Weights of a small mixture-of-experts language model, trained from scratch on English Wikipedia.
Size: 12 layers, width 192, vocabulary 12686, 33.9M parameters.
Below are experts of layer 3 (counted from 0) of a mixture-of-experts language model. Rows are named router (the router's row for the expert), gate (a neuron's input weights, with its number), up (a neuron's input weights, with its number), down (a neuron's output weights, with its number) and show model dimensions 0-191. Each number is 128 + 32 x the weight over its row's rms, rounded and kept within 0 to 255. Numbers have three digits each.
After each expert's rows: a language model's description of what the expert responds to. This comes from a sample of Wikipedia text that the model never trained on.

# expert 1
router:152107060128161108106129142205079187118128111101106124132116166141136111138108188154179151140135119113137152143205118161068106107134111089145067109156067154087085069099124148125124128180086111104107149106127137173187119154088104174107176118145116070128140146128154176160180126139112115151125163135125141119134098092141136123155079115110150141151096162146078114044097103178171215131129145094084127142159170139142135145115180119148113139133095151112091118101069165131175124131148169141107115060094116179121108024165068084089130177083128138135112167139153116168136087111161154110
gate4:088116121097147114151138160162088169081090201203126145118165186114079159100086145151102102085128074135103127109159092110101130167152123191104086126174140124079128106087123124161076086118099120180121159108122118160150177132108095133178124080128054061103148102146194087121122166052167143117159153141095123105126131108169099174171170089139174097152075100084128111096109085152150127098146134138179150105128154153147121101137174124064174168168099124115115148085079167101071127135167126140187133079107139073142157112135102166088157169077144152112125113104105142142100129119130170172
up4:131086117098073152160147201140081099123159146150197111121121133131156162071129120149079107148084077155095138058182176134125118136087128188133101148070108090099107168165156153150132138142058126143172145171143121157112142150134064133181127087097098075121139116130132146158144151192154140109117106114145171120119123083153128146190137150112183139164118123155110130153072123169131124162139093086098131101133148111125131159105068207129157156068106113121124130153130150137054096142116082096199127072077117118132166174155093121155203158117087139112094150149084087179112121163186108109
down4:102146163155166136065158099096131146067110154169084123125147116094148177154092133094123087115123110139104100115150124163155112137177094218168132143116205140137139155132115190129083119139197137149117078126139123086104091181090106126088086060123145100143141129114147129097161143133132130089072206089129166112076186161110103096120162086063097167169141091144102151136074119131149110153149068125156094087072085064105113192100150157088142164154187137193167134129141171107139154118138148045124182121133150098156105113136113113178125175153099118127148153132133138096124118136097107142
gate5:099136116138128116104158089126164105094127183112172124165127109150193098095144085149073132098184094094123040159157115184142252135113155129119157130151122123054066136124126102163164085115086140111164183144120165092109113112144130167088139113138154171131067070156143172115129168091100116132110185150143153148146080147062108133120099191085138065108146127131095100157095137187123118127094159137077105135140093112140082111132161162157110131150117158140129184165148117168176157178142147072132140151128126144127116075138144132093173109128083157185179111132175165113147134107184141137
up5:109099129046170200172175123140186215160127083175123081118098110068107138161108104107149112133093095139121166107138147110084088115113084121144086122140177136143206116177161129116101120150127146139079115148098108144136146163096172148135126152148148141127159114100126122111129162152152103121142086135090083064074090105062115095132187044150137193125135117136178096161169082159124128163172161119118131122092168085076134085131091132131111172114116133122111168096135106066067098147108123168118095078127117099117158145116165116140125145087172090094084151134119103150137052137124058112
down5:105160141159154137106114152189133112138063100102081131064118146114129119128184090139165149089094128154117122121167156112132173115150077129150096122149105115088133149150115057120149122147184158131130084168176191139179085098150093129113153097115147135121160195159097138149091156138108147185098167112076160089103096099161134151095144130203109155166118109061107085113138159160134142115103137080103132161124136105190070155064131080071139172082143108094141100130102160102083146150129082164083106125125135170179132128126194151210131169153161087180187120111181106082116108128139164140
gate6:149041105130132107075114099136139125124127117192118124118137157089139189095124136103096069190149121169091106064081185118126103175099154124106145094154135156144135084087178100133105128137122122106145091154145087157091177126141199149120131121163167129096171186166136134130140153081152130096109143106158108137145114120124057081147123123057122123149079147102085140140133092147094105193181100156107176100077143147163164101163125117095123097159140165165162136119181175126159123105138153140072147170175128136136171139119139082131142158129134090179169113172097161128206142085077224153
up6:101133119124138189132156071167124105125109135072176175124118211080110093097094068153117197123165115180155158105162134120122098181121095103142157108031148139134127134091152150093082149135083170146127113131109122167131110130143162134146144153159177142142159111090079113167141068176140142166133136098128104106136137112092112151100095213096161132136076201154164151111079159094154166121144127121095159079095106111136105136144116070131116132144119107090111120148158146048153171177151095072107114073123101133097092191139106133041090132108102140153124171166129101123103172109121176098
down6:114140166186114108121135127094189141185148052117191162143113136117120127154190103139196152152096106140152183156118168133120127133156148166076123138092145127095096165189123178160100108119191089151067106165166104126124103093195130173140143177124110157136050091143101191125180136132104112129124109168179128136139094060176080105094107157170104114195131143136124170156089138139169107126118135131127147111142109095146132150166141152185142150112154119118099185114150101098130148107187116049120109111107178083158132188132091153079107138115138130092155121092147127124091109137085202175
It responds to: Spelled-out numbers and ordinals, table digits, and word pieces right after a capital initial B, W, F or b, as in two, third, B'ielecki'.

# expert 0
router:141152056121158094139136109117142142091110134141138190161183137133132149161159096107125088160144180111115135117170098139082166172110112150078142114114111138114071135130085066148138118152086131145121131230139152083169133026137154175134160168100104119124139126136129124120117133129177120118125093133126145152081100100189132137164091132144167150148023183049064124132098114073122106131050110072142132113207161149085117093091114154134124132123083127092076096156079147126175199153126115136085126140131121107136130081124112142150120180126146139135113165153177091180137099101107112152
gate3:152111216148114164144116214086160153188187154114103164116126068072112141132139121130106169144124119153143158093124113117147108158123138177125138119128091107081127162143155140161106124201130191130157114110078139126163103160092187134127140154091195126080120133145182131160123111126153147144088155183126216118168177157140150163158126100133097094124165165161158161118087185179184130139124123172124133144143112135089200154105122152146131123130164136133174139157128111102128083135093207146117197183078167132080139116128092144125129110150168182157141132140136096089162163160147199177
up3:144170166133138219130087176107107101086116098158118156111127145183129159114131154114103130156108117159104119179122134129143129117103109138175125135169146083149127076158136127088159148151108155158121110146126132145175116139115118160068127078076081138100144218113131145120110129116138136088137054091132173134083080198068117159196107110137096130071090112112144191077082043116141156106121094128138086052070169128106102077170135126132082163124110136124146075137088137184150110155085137088132122093110130080128124050202154108135086120105116143111112102116113132129168108077109110085
down3:140149150112104087122125112144110064117182071142085146099160149135176172152102174127136089120077147127069116192183131055124137133129194150119150115130124071137133126172140081125143093121129159105151133127153078085165134127151108176060152106102078146072066192096163168113113138160139112188145061172144109124116138128074127172166113112188144134117106121157100167100147105079121143125136095103053062075120103133160099128121122087100122149117165128114118116114125087148100108134107080125166140133035108124117216069146139082107147126140145129085104110123165131146166062112118128095
gate4:142100133119099119205115122155139117099074078125205108127176131089170120096147101115065105173152127168144133122108184069108179076146118156112101173130118140121098015161149075119092111114119134099100075157140125132157076137121121097129143196063091148131082116144157080154179114183127142148145120071109144132186116088174101091158072105166120100064147121143129083127108113142140140122117147053146085167194135102107142125099147106160090172175135103107172133125113186116162150124116105196074142132180129169117133171106135119132114125122092091124101128111153174175122140116158118146
up4:128152083067177096072138143094124169151193156106164133122117138147132179196162156139133187132117137050108116071159061106126112168112150119156112177140163081165137182142137121151170108131100180133139136171143130123146117077152110126103114115162150139106158207134134149145065140138157115114109080179129129088130115164116213163151161075034159102179138101081107137118141136108129127212093113157117151171101084128179084112139112148152151131122151174183136109146090148151138188113118154106172098106089135088163122101135062180126090175107108127150111106121108100142178144144132152136
down4:210146157071181162137143108141162193168146104178132164113150161138112190143130222152175126111161117072101133114141135138055057134143129099126133163166119104129142190141111134092169147136099171047098142139115142123090111114144127138083079129168153100091152198153176129152149116141138085096132051129130123112102111160126188102185098132086102144184151119113100138122114146172086144146158129116174120151132163190133186134152118137126079053120183122090144118119106172159127094126113123158127116145148087151155115068109156111138159183133133139093107123146115078063112119133114192135
gate5:135124184090075153177092092094140120172162069047126128120121132084156139146167100156113084164129115126128128119163113155128119123194156126160173122130101139180107196136160218122073150119100134147172175136129146156123105179153135162096148083095175094110110124200118174118124137150092113072085124071125119066141110179087181114108157090137160121099127122110069158107135182130110188123128136147144140148085157065134098192115112111121121152182101176126082122116168133090069117106146100139175184126119148100117124147146157169134127210113142129112159131152129150096104206107167120111
up5:170108176146077135157136113081163074135193096027115166091075188118123154128186087105111086128096135139199085130136118132116107126207126119207120134167130200175088181123130208126072176096132087162129171143085101138113077149180117161086108083116141106103129134166112121086083149153136108114086136099134144124164132122162189122081121137117151135136121150091113140151142134137091155118145163123128176124088203116072111127117105133120127098159071120126102139117139151102091120131146152114140148080130204092092116137169129110173160148128158151093187145157141092123080109096130130145
down5:153105095166061097171129099109099114111135148067146109158147125107099111150122149106106087118173121132067148138149100143101115109207163137178145156165153163136138157135108130130052150113169137165150134162133103224112184191165108129143155105138124135094098127117148132113116066125150141157108135099138073098170113117124080055133149177124120111009086138086135103167128157100127161109088157139173129134101132145101086131164077157120109111120093158130037095102120157101065145110135080054119130184088168161140144132111105136098133075138151115080110112117105139193096173119121156130
It responds to: Later word pieces inside foreign or compound proper names, such as -ski, -ović, -burg, -ington, -mann, in rosters and lists.

# expert 2
router:141107109143146086156110065140149169162087131117152127129111147155131138162167098080216113068141106157158133106255114145110128131080136142129099142168046155081160154164176134068222143161173139121139139112143121116159120093170108165112135092126109148137101136186127079112087146174117110140099156097091144117146089143138139092143118157122168174068148189096098140131115117134144156152147171095111105101145160169087200191138107132079115098129133121120118072175080123078111134089172100160143140129184116122163172086107178139081111138149116079106123138111131118113150101110154115088
gate3:119071116107091157093138094130113097095175168170126196172144155136128158155130130116118103151107152134119099158095162103079145129102065101206139143144144114135131147178118057105127131140132163131148149129151140145137094124134146094085113155048172171149120143110124118138072116124094206124144104140074076146033090137102138136138082147048125157099128118108093165134144104123072137181140090107107160140145163146127071199130160155149098155192131199161137172107146088133132162129116158130139113137078086115130132059174145093116147114185126131186130140081163185107192130124069137120
up3:131134099149110159149123117150150130161168149177085168162123189132142159148114124037096103081182168114159064109155150071112148111088113191144110124103098131140154127133080093103131129119172185162129126150135135126134092138116131114124131101084151162141186094077125054098112127134171169141115120150089081130068092141106117121140095163132137137062065096103092084137128151153080141108118098109116132191141118138088197117110108152095185165105084148103148133076153105119103106184134119104075126154051122110174153099164112149111178143095154192169166144087096146110125194104111209107
down3:093164089116161121192154110155205112126136151121144153119123090151133166135122156124104062163131145137106131127126113223131127167111091210124103114093075195144098155169088136145070185183105112138102149212171099193153142177154102178110110204144130100109149117109122174161123176084078140145136144101179105156105133109181163159158139167113119080129120166116124090135151102154062137096160159129146110129123105100155123111163143110133165165089158087089153125083144128139098138183094119143195175159099138096129149126143143210158122135123123175151149105146141085090103152157104116168
gate4:129144101139122171147136105132101133101159091168112133105138151163201151136125118172092119115125131118146111171146143119094122117113134140104118115135083166119136077124133113150196085116119110126121144093117155090149148136121083152097123057162107192168157079127194178128174091148061103143162103069117144132160159082168022129115161132087129143131134165127158145112139081070097120155045141175138139096112068130166140070118136100109126144071115119094120184148102129062143155125067169153174188063108080190093081102127135101082105072073157097116121112122128097169158128140088136120
up4:118182126146129115115153146096127100109097119090126135153072177074127130180076103081140149146138198146105167163109119093078114093132126145110055160166078173159133133123123136099108088185070073204100101182113147080102152164201150116100194130080119186157128111110106124126148139095116175182148167173166156121122119136112132176058064084125105122141181186178157116161152129149117148136137134124148082096078096105159128168094126136187140132106098090140107149162079138158143142145120153144104117161145127151111135135202142165110068097135140192163147134096094115196124126153128145117
down4:156166159137099087107117207120169148086152060228206136136114120163109094133121188100104066154137169071090151117077144138156121129133096114061138155149100116119132177149083137096150097194079148107128166106167119108113096135173115133051142171141117119144076175155166178130124134102105138193119130115085114136145097165146134104129083055124156126144134132125132119138123145124124093102092104112152145108130125125182103189133136118101096148053071177158101168159166099137109136118158123131125177096117164112132126121154127131096100116165130168178080166142104183087141127157151216155
gate5:145096116074073166138124155165130157115108171112153097119122047177091072161133100134174189153101128181091149116112105191144192114148113096134127091118160148138062117101118124098139138104102104139160151051124150133136145072099157109135119174081093075109137143183111096126122168132170178149120098116109180143073141167066128155195146096133154122100129104064086108128125135118108158154091098149141161127153141109125065164135188136142147198195079177128063156138169086154143127137145106160189100141101145129191165147138148164143130128153157076150134176112173119124119086124139130085
up5:136092141141066086089160106165070071086148148110122152117110076125142112128141114175125125168113185120097154175104116135186152095119105109177147158153151166198106112112125119090115198082117078080222146111200095107127175122104117145147149114036149061156086179120110157102201140115112169167150144129122153185078087141169102156138155056126128126193119143098104103132134088099163134137173147102044127129144124104087176147112141129185115139135124120129114152111161170144150107106076077093156162103105109118081120156099111131174139080102139107129133138127129097099110110133141156122
down5:104188084156060121143164219089203109099099132139158154088127134114109112070133090185123145131162131165045201101082175149106153131154139077129110137096125152084093103141115084084129144084143083100139099105086160081119105104133121137153104115113145090122140134135146114128182114128087123135132174161046156100091090133087130148068111102171161154166174103116130090092137156091140104160133178146122181123158188105155098102182121108144156099152156123094154133164152143108151140124148167142171112110138169140183138137153129141124131111153186173134105095161089181054143139147154147057
It responds to: First pieces of capitalized words, mostly personal names and song titles, just after an initial letter, e.g. Ch-ar-les, R-ober-t, El, Al, Wil.

# expert 9
router:116137136123164108160101131106133131127095146103137155072199116076116136122097097108125113094116191085101091101126118169156167099129085164108101134081077113144108175132127086084141129156087137082150096122146137150084102086155070053088179099043159107124050130159114076131141127124174131146134141146120153106202113092090154203142145121153130176110053153114101147094108130149129167152119068095110128161193129119129129136162097176125144127067120113143065148149141162178136125191133095162108183076109099122133161110176164125079110110168144150117128128138172080207155099114124102128
gate0:211133094217175135170100083112186158113106125115112103109105124138053142167101140116083122102177088097118131095140096159098081082114177163152092108115142047132145157155123143143126102189132132122121167151087127082135155172121147124136155073138138106108216123086153162117103209122173097135122127103052181145107120120132106141132076139144172091123109113156159123086077130108136093145127117154082118174111087130154116123151196112161142114107130124159079117147137135054167103160115138183167126124136146121110156175165139182107171105192087145124147101175128153169110110135113103071
up0:224102212156108146123121105138144083122101082089084097138116096178104168139161124104137141144111141101132161084080164145095166079156104123124147123101170076101172145103133102044098113160098131110135115165152138142170172117124120115110111108158145158069112188118148155085078165119168130069115100112119179152113126134217095078147126135114091127121136155091145160124071127153145121123131153136109131143064113144157084084135144088094124111155100119135147159179138091129125062178094168121187118147132103132148180070085133159125152159148119116031074119162119135119184178156103081120
down0:166166167184136139120119179203084161118178070129065069055155130120114157201166151123148093078082126140133154112060089143109118077086118124159137118156130148119107138100081118158134156143141126147141135121138114132123141107047158089132105125135099121097157115109130105113101192142118189168057092157160101127100169127097108175111117163129158150113086108138113172138095119093114125077117147119120130164086142168104072123102120155090048089117139112143161129162178119161156157132183149180176169078131129098140151112172117152114159104148108140059091114168150156125110194132178113059
gate1:181123129102197180135081154085154171122152121104135119125149183143143095160171139057118192098119133164124115101137100098138095095183078104190161108125121164147172056139139085143149122133087167072102096112130128106119105106127149126087099156120156115127121136155118018073124095161098153112158121105103169133164156095134101207114132118176110108141161136159095183140076120155092112079106104139187123125127138139083102073143095110176184132126100118165172133163202191130094117100137087136155129131142112118103150106158176162184116162141106117106144216127096162122098128128098093100
up1:095096152108148143085141190097147151143134140108156097075069113085096168166140158148115184147125173124083164117124139100122143134091054121102123118129127161055150138133175140161066118176081143152170063136088119104161156191167203120081108179161166154138078108066154169139144155077154138161113146107098108142139081110144156140193096105145190101167148104145133141088127134134152087134102151146158095124204075132131176184098134158142087154155076165054170102125097137159149100137173116105110189145111122124071153154168115156131126106164127123127166099096118134092132089167113129141
down1:105143071130074179151131108125133105107141129069151076153103109144102142093149177173146146099073147148138156095143110132142119136153126140063115133088123161121147135145091128101080073111127089072165138090102182044143109103133175112087104133203072145188145102045134148110098132104079135126145125145063179168159133113165109139106089124041168131132125117101060126145190194152101125117118120123144186142126149198152160158181185158089153141070149120146134139107142145104178134160188154162085135148111122125161131144141141105152121147130135124125109138103128130082098062116071103174
gate2:101108097134161130160119108102191111129162151158138106067152155103076104151115130086118120133075093151156162155144163149152136072165110154126122149180098116131089140119132150142136159166162147122169157111131094135144105156092119153127115098179116154150116144119124184062067163145150161201154098187128153126191209174136112134090102154120052098094102123131110074138137164168106131124138163149160148125132115083105105080153110134065189145130095139076089163183102125108097121155172076082055093124144150134133137141146208143175146081117125190132192111151176194102121175126105156148
up2:130099194100149114171160135098152140174100084132129141147145085137068146110118164097101152164123129201111170115115131136089145100125074160132144149119119188078171145111112103097144095072099153185139112115099113083088153137160103118122144097152141081192135091125102139132080101144123180160119169115159088170132134154151170141155136110148099154110232172142104156142085114190172109111106202167048114120142090119184128173108124102169120138078157120167102110107115098133194139107127092135153137136121137127121096132109153074182162168112092129166096134118091145200078094193067111157
down2:127062135081122125132098112133106104100132181142166096154118104164103080119110174132150089165104178128172163115135123141171157065099096129150203148170137087140148107144130097125155103146110202125113077117078085127099142142146133150115104153154128083193075072105174100132098112090125132155175117081141140140150145140186126125059080089147099152120141136110137164151128117129100121104118145122116141128140092156085147159106086103105183179074130100161103115085174133165139144213086067173176127131157148079125149162158172107165151130165093200150116094161042127125152080065130107166
It responds to: Content nouns and verb stems, often after his, to or the, naming acts or events: attack, death, success, arrival, exile, conviction, debut.

# expert 13
router:170098099131210135131120106122115132115149189103136172108110146095144130069169149134095104165139174090104143144169100148085114173146129063098165139071087121135123112128155145098212148093088176137069126145114228076187065100148138179115081076156118125086144107138111149115123158127102126198159182111112151147179143183101111130119110142141128183131080131073113135129153098100127141138126140108142175130121110205101124128089107114098118072115132126132067102114089168106136152131152168163165131086150110214104181058176131137152101114118131134145175186151105103141127111133142113141
gate3:091187149116096163129109170150108165124124130136162126172104154114163167113113114126110147136099187133106044163111035141148121116128175080187145112103078131105161118124123072122115121094089113194116087156106108081160175118106126124096097205173198139154123207141052072165112112143122097131115108151186139044156116120137134130098094095149095156102106135104120129115109121103092116088111167098163109177139144161113127110160165148123148151136179160147148114106111135108099108190135119162155178144112097129188139084177087193171117168171130132129136142091078093139130100128137054144
up3:061166162090122098125098125133117183104127168114148105152120102140118182138139105094155121176130137168107054154145131201126160133122103081157123095182103091155145165206115145138123126110172132173087158210131091134129156146072157082083104134141149141191094137127124127162106140130168127144092111104138180098092103090127126136122085115133091185218143110095116129227112133134166107165112109138131118166125143151047088145136137117153091172148149105080122072161114141045189093121131102166121090147137122112152154136104181161080176154123190118143126102079129155141118124134179133149
down3:147171124112124113121203121132106116132136138165156128108177163074214188158141114125140169140150104156129122158140159136120084138111103209139104140084109123129139110139083157139165047116160121102135185126155138126132124105099131200167095055108172141132107108159119146129146150152113181174086090123137143158122127084160059139128114128116179118108148127152122142132126130112069078103110175138131081093091111185166092146174222096135070097149076096101160169163120119113083107168147089164115129138192079099117126174106071149119154166129107163145109059134138102089146166167077174137
gate4:104134155116137128127139144145099067128103137092061140117168147067092124106055132114129149161157112094124058112114170138100118136143139170096121137190144118099156111135137133159109180135107124172106132145105113100124156117134125073128145112138132107137093168200161232167126089099097167117116202094171107077158152080078162096089157117124120136158173108155131117215117113160174151147095044153129136107126169134136090127143096145129111137129155083069187138107118095147048058087114138117146096125132079095141121099101121116160140117105164129118102128150226188111148131141070094138
up4:120154115141157148113099113168108152117119116166039161120118110135190132163084138169158129137126100111150117116144129131143100139127159116146129111157172138065165222186129183097140100140110159099139153093113187113122091222133166109142127122138128100061087112131105083090090131111093105161054159134218163144129087151093107079208140137190091142087106102120093108113173127129121161129131136114122122091072077131143144167128111089137180089080125095164132152100150143121144136148113156155162135119153131162116082100110176202126091124136106189125119089146210169066135143111153122108
down4:115082145140066107107074090077158071117186162150167124129195142156164146179172147163127134155133160157128148100127097115142065134121164201237105201153197165129156163120115121111140109150092200103150121138123132126122127099118136142125126142140140087094164070111104077112138160141122182075118120167114188185093126125117118120127118105091105104173163144121149072124158108117078140106115185090108180126123136146112123125073108071151171127095108156135116095096117153119129120116157185118126066113123170154166062150124118172155149182122101170127129099093129167106108159152169183087
gate5:091124146120155231163115123115144114136074163133173182121069100169171113127103057079113151123140110221152135171139195107110139084137143115149074126034074164135138154135154153147108154128104145149139132151072099141086134091109115200132188159135089131167074122095108141085111128105178131150161124139137126185102154150139121128146158165132133109132126090146136205127143146088104072158072147115152104091106077136143090156131109168110174120081091130137103135193112149166154125071166145140101177174162128128125147115138107134211113102116156138124125153137152146082133102066150105113
up5:123127133140108036115153155090149128110188122111130137128114124085125128103163178100167102096110165051167144062135072115136146164135069147084198125158169086149164135088097135115203120118151119140202136138144177124197154155192158101102090087142072108119147135167137076138150150141101125121159113108150136112128142150148149115127070055124129127127116145064124082111142100225120142078150161091078152134121160184108102148141156135127079135175149147102156121072162161087154158163130106141140123096059099112096081157104101138097123192133149141146110062140102129143133139156089136122
down5:155134118135159150122151091111186117148145104144198156138140142159182063165135013116124143179137154135111155145155147161121125094087120108104163141082043169155121173083134097124148100149091082107119137129108148139126156099093159177140226136147208132118115094099114147206119143082121187133124165125135077117104120144091121137107138178091155161134117129117152132147122094158095116158092130137133115128095108121056167102043152078156112135136127110138162119137095082186151122104149146138138080123154168104148127109136112095135120133084092139186100123067182061116151107137182122068
It responds to: Commas, semicolons, pipes and closing parentheses separating items in infobox lists and tables, plus year digits like 1'911', 1'992'.

# expert 3
router:157086095139160089125170146127109210099092145143149106150094094147160160103082093154204089117115162141129105115158153125150090068066114102123159090140158233151128124066171121098158078156087138174126100156121129144159101103110164135065104096074178137122070146132173150101147147114142084196215203127132203116071098182153126174128123133150114128149136149166079134088120175135138103152141120134125119102106139151139089124115112132123151111145155134122112098179116130152132119168068141176083148147166046142109111126116126147079103158095139121106174156154139134179131129104123083130
gate4:126108142097111140166084135161114139157132195143141109174080141190084149156100161151144105067113126126168093146095150176132144106143143105112134161156094084154087188150191133111171076178137198182147134158131098112123130143162144126089088143176149103127191104144128094124122146192135084097142139145134103132113170112064108165110170154143178149125084114109077153092162102166124158124133095155132146121081128093131217091125130093105146122069146182060132105139162109175135085083174151136091112076110136128115134103077159112135128119091163101172113125161079166040152143175081100163
up4:136159097115088097100147138127124157140175137159060141125082153124126123114118147148112079144141160114130097106091119120114172079099136116162136159100099083110117133112123141120089103141130130171135096126095191077109135138104093140143121135105159169152065167096137117121132180117110111138081163147112167087128147159092144154178153161141205173118088218176052098092153128130143133126179139104114124157177210111084124123126179106125111102112172140093034083048203124096155147089131140139161097105081089133126167116089094122132091175081125099069081119167118125125168111132081065163
down4:148141099125128142103144097128027161150104180173063136154131129084134101121078081170107129182129185142109096137116092163168127098059159084139130170111135076155143185111115122098160116071117078088117143130150069109088211156097161093118169104104098142164092175116159098154166134083096113101186128139163135127054110144108158148167116132123102105134158079128122095111155119160110150093153180147198102165157139186147154093093192087116126155118120146118168149100148148118143174118126134120123153115073128099218144156118171145157129124150171079096123137105116115121169101157107087169
gate5:084134103199065166100104144131148101126167187118097138037134166171149135187084117099133119170100113136114079125109099149126163101083152165105135140121127165104124135068134142088132116142165087075090181154132120125160133097160138149102150108134206050088060077084121173093128119161144143082138167176131085151142169142128196102107106148142156138164131137095128120204103135081181122141119089146123151116101091103078090144124134167131138152176107168167085140052095113144114113104116106169091108161177090110126153116125109203153111185108115119102123133112095155159147175144178130155
up5:160206180123144135129132095087111137116089085141076125104083126130139121075149094108134095069104154118138112146120086141122145096149107076126132090109120103134160142199079067140155133147098142187084132092124117164124122123123116148145117125107107102102109167134120140142081124148101147174127061139120164141124082116123095114125173113120103092110170109189142176054157111133161116125169174134113127147143096092149156143143126120050169093137200073107150115096072123110120200124151191139108194071114098145122137112179084018138166062144112108144100101204148160146146178135107110146
down5:148097129212167117080143134103132115173133150131139122193104172077107105078135113117146098078127197087096120139162143157143145124159100130143133154143098161169108174135120121160138129128099099151077090114128126115082101140171145122142099145210108144097223117108082077093118133118061152122145114122178177078124107092142113138094163120034054122171081190182100099163147093151132153114125177171071139089129148103107183152154103118121175109125167113151103128159107124102133141128151201187146108220124115153123094137147152121054142149118143131109111109137134118167114114107117087109
gate6:112129094165172090139136109148116183099109131104147137163147190126159140109115152036171088091135133168145064147077159086100120145104042147109167148141144114073131180119135112133131091125076161136144175124124131097131087085093145138095156150090117171162106148103120088126149123089192110118182143077173091144133157075073156162132108133178126142138121102097210084054135122110112139094132114118162079119102126150208180097102069111055137133110149180168148157113098107142131112092122140137137122132176126132107144101066134104188120147169139071083144151154118152134140075143162094168
up6:176173044148100204109138076175137078190137138130132083085113102167116141177139080189107123127127145144104154132123093182158103147095199131123161106167077134095140087139126170130153093158151115155117101139112155133155191120175087159138094118185134046090109088156162143138122047124128134145089088142104134075126119180174135129100150162099100078092146170124109139197140146096140150160115150121092153151123167153084113150141176163096122144154098124079097132137178133116084156121132118127134145117102100109138136136116094089096064159061111153165097080133095114092106180073100157095
down6:141181109107103116119103145030112108161154120153145142132093111129103117177142158113133144093118101136092149057114116124137163176181108118148107198128089132162109114132111171165165089160123196114140172145098230092163103113078175086076140163136115111119109119098198137143131073131121065167109149160178151093159109103140194145101150143185094198116139160099115113116117078086079157126095123076053161119171127128153088119134061099140124140105127160085098129183142143149152162086127141122103178149128159147131120139152119129108185141104198157118114128119112104174168153135142180114
It responds to: Lowercase or capital single consonant pieces like c, p, t, st that begin a longer word, with the rest to follow, as in p'ic'nic, 'cl'iff, 'Gu'jarati.

# expert 11
router:119142119080194112088065158148180134135126139145154140128114095075107154152089157183133099136118197121119151106175056114112092134148144136163090090070134178160111130175099110131095099112094128207118144200104181148135094136093112089085124134095097157114153085145118162116101087137124069143127167178134129109127082094140130147195184131128141157142110159114127126173105133142133169152143099098096109174127125123076191130136123156113100123086126124158139159188155181141216161082119126142135127152128097192102112061107192080155073175106128089119139161139183101175179105110130121117
gate3:102122096109083139140056112160034117147159124143138181125164145144063127141070144166134137139139131163146135123132174156130079161098111111139082185139126128133146066137123126133176133091140114163148137128149078080180146116096082103145089131164160095145098097152105131137119099095089068113129168171180146095092157098091083098149130123180118075170169179149097135125180163167155092066168122114142134146082135134105116130150117114163073138180136144164091141093108148132182154157126118124049120076140206138146112199124155113128116148111081133105153096130137131152088120141236169167
up3:192150204117156080154146149109107127094135089107126150141129143130110100138102100166128124154143103104128119135092156108104122184128095173117168159158076106131112176134102164079073195123141148130133180141056134194079057118191115142117089079107176116080119138132188147083106158155125150138112044095121161132124135152167093174172106183093094092129124124152174099109132104136084086150137189122116110104125145104140108147130148140140208171121139118128114076167149146129060134092126184135171136169136126134102127087134185142096094111113138069068153183085111138090119188136107175123
down3:124163078139124134110095173111170120125095170102099108120126133133188162130148138126125119117125166150185165163147083119166151087104175109088047119115121145049121055108080071127137111127147156050164109188210156086141142131090126080117145150107159202099087049114091156131184067099130127123116164160162152142111089085084145155078138097150147143139138151143094142145151203148141123176083133192081104167135102128122147125106092131112131100117148097089134139115058118166149075132128120107146094111143122112129076124144158124112132145169203168157182121148100157133167133154151156123
gate4:105086100169139169136144116148167216139141119156171171157163142037086097113148165148134052118148144087120143118144135113079117122096102119167114122097125132150115151063125122114160190113087093133161158122045121121147107124101104124123116100082111176114098116107076144098152139105148118079127108165143097065100162107142141168141187102102132153095142184196124134122091076058127130125142123139158149124098150087115119098131124157100090150115163143090148167179176111113180150158176180083099088157115194134130183112116124112154089184111130141137133147144049124170144211185114145122
up4:184144128123104107173112151132083081108142132125110146154147066140128138164046090134118201107107084138155170139167142149092165122219108118122143127086156112122214106163157125170109136159113123140074159108207146149103136124152130196126148188149065085201147117133186130111162107143169170142156100110122110159164107168111101132099129104134123079144118050091089111123139074168138135123136112098117136093139100120090158078135147061156123146107079132138068126063094141118080084120091102149123133159123109191134075121142119110106177132131104142103120098125136071081126137088145093184
down4:104155122134126128113110193105147113159143117127151103193150125176115122118146115152138090155149146124156077065102148142132129111102094127172123192117113156147134136177110031114116158100135123141125075145057151130098076110165081114069154133225186106077152156107144093135107157138147174167147138121104139110145151134155066141130155088085138184123139196149146152135129130169115097140057140096067129096095157069086104172114110143145178116145133174166085141163082111131185199133188120137121160098126081129159150140108066171155140131131081161133164115143192102167168102140102121097
gate5:063158093070154151116155143121096163154141183134087108100129084062138067133129089099149206129125163111105125113180073132152234087125156150125089157077156042128101190069148127128150145196149147122160115112156179119166133135161126169136156152129105121132132083125076100121126098124094104156118151075106141101184089105108138134153168128071120194070094131141099170092107136164116155180086144095140129137135134151143103105123091089132108136129139132107179154165097103123070161107130098137131128158154112100120095122160117129103128110139146200096105070130099120164158073195111113177
up5:057153101086135133099147126146132149087160159132130185097101092106086142095140161150161166104100097173135166103168129164100167078123171070123184174065118039081145106139122105144164066151131157133119141142163137091132142131101127179112133164081064169117122102189147144132155100126081163114103138157138167109130095207166094101070146156094116112107196141112074155133102152153081161129065126149079102143122162180115135142107139088101081152160068101148176166107148083139129130114136119097144155207142110117087142131113075166119144105154158143104139062124129098153153132177110106166
down5:119141085161175083062147165174128155124120092159082168124157113139097146160144096095131116154080140095136132096137142116107188134118142111160039122132149135146160107111124129159106125134103096160145099128132152114123188194118106064168172152098103136096149105151098138169117124108139147133161089114152113140085141073098091105095178150155118101134128177158106153165193150188168070104177114189180167121076079105110102105146058128105143112108172136114128103160134042095126164150208173151122064108117124123110108089099137175095140108156158157093091130152130105073095097050149103151
It responds to: Periods ending sentences, section heading markers ==, and sentence-opening words like The, In, Since then, likewise, that, which.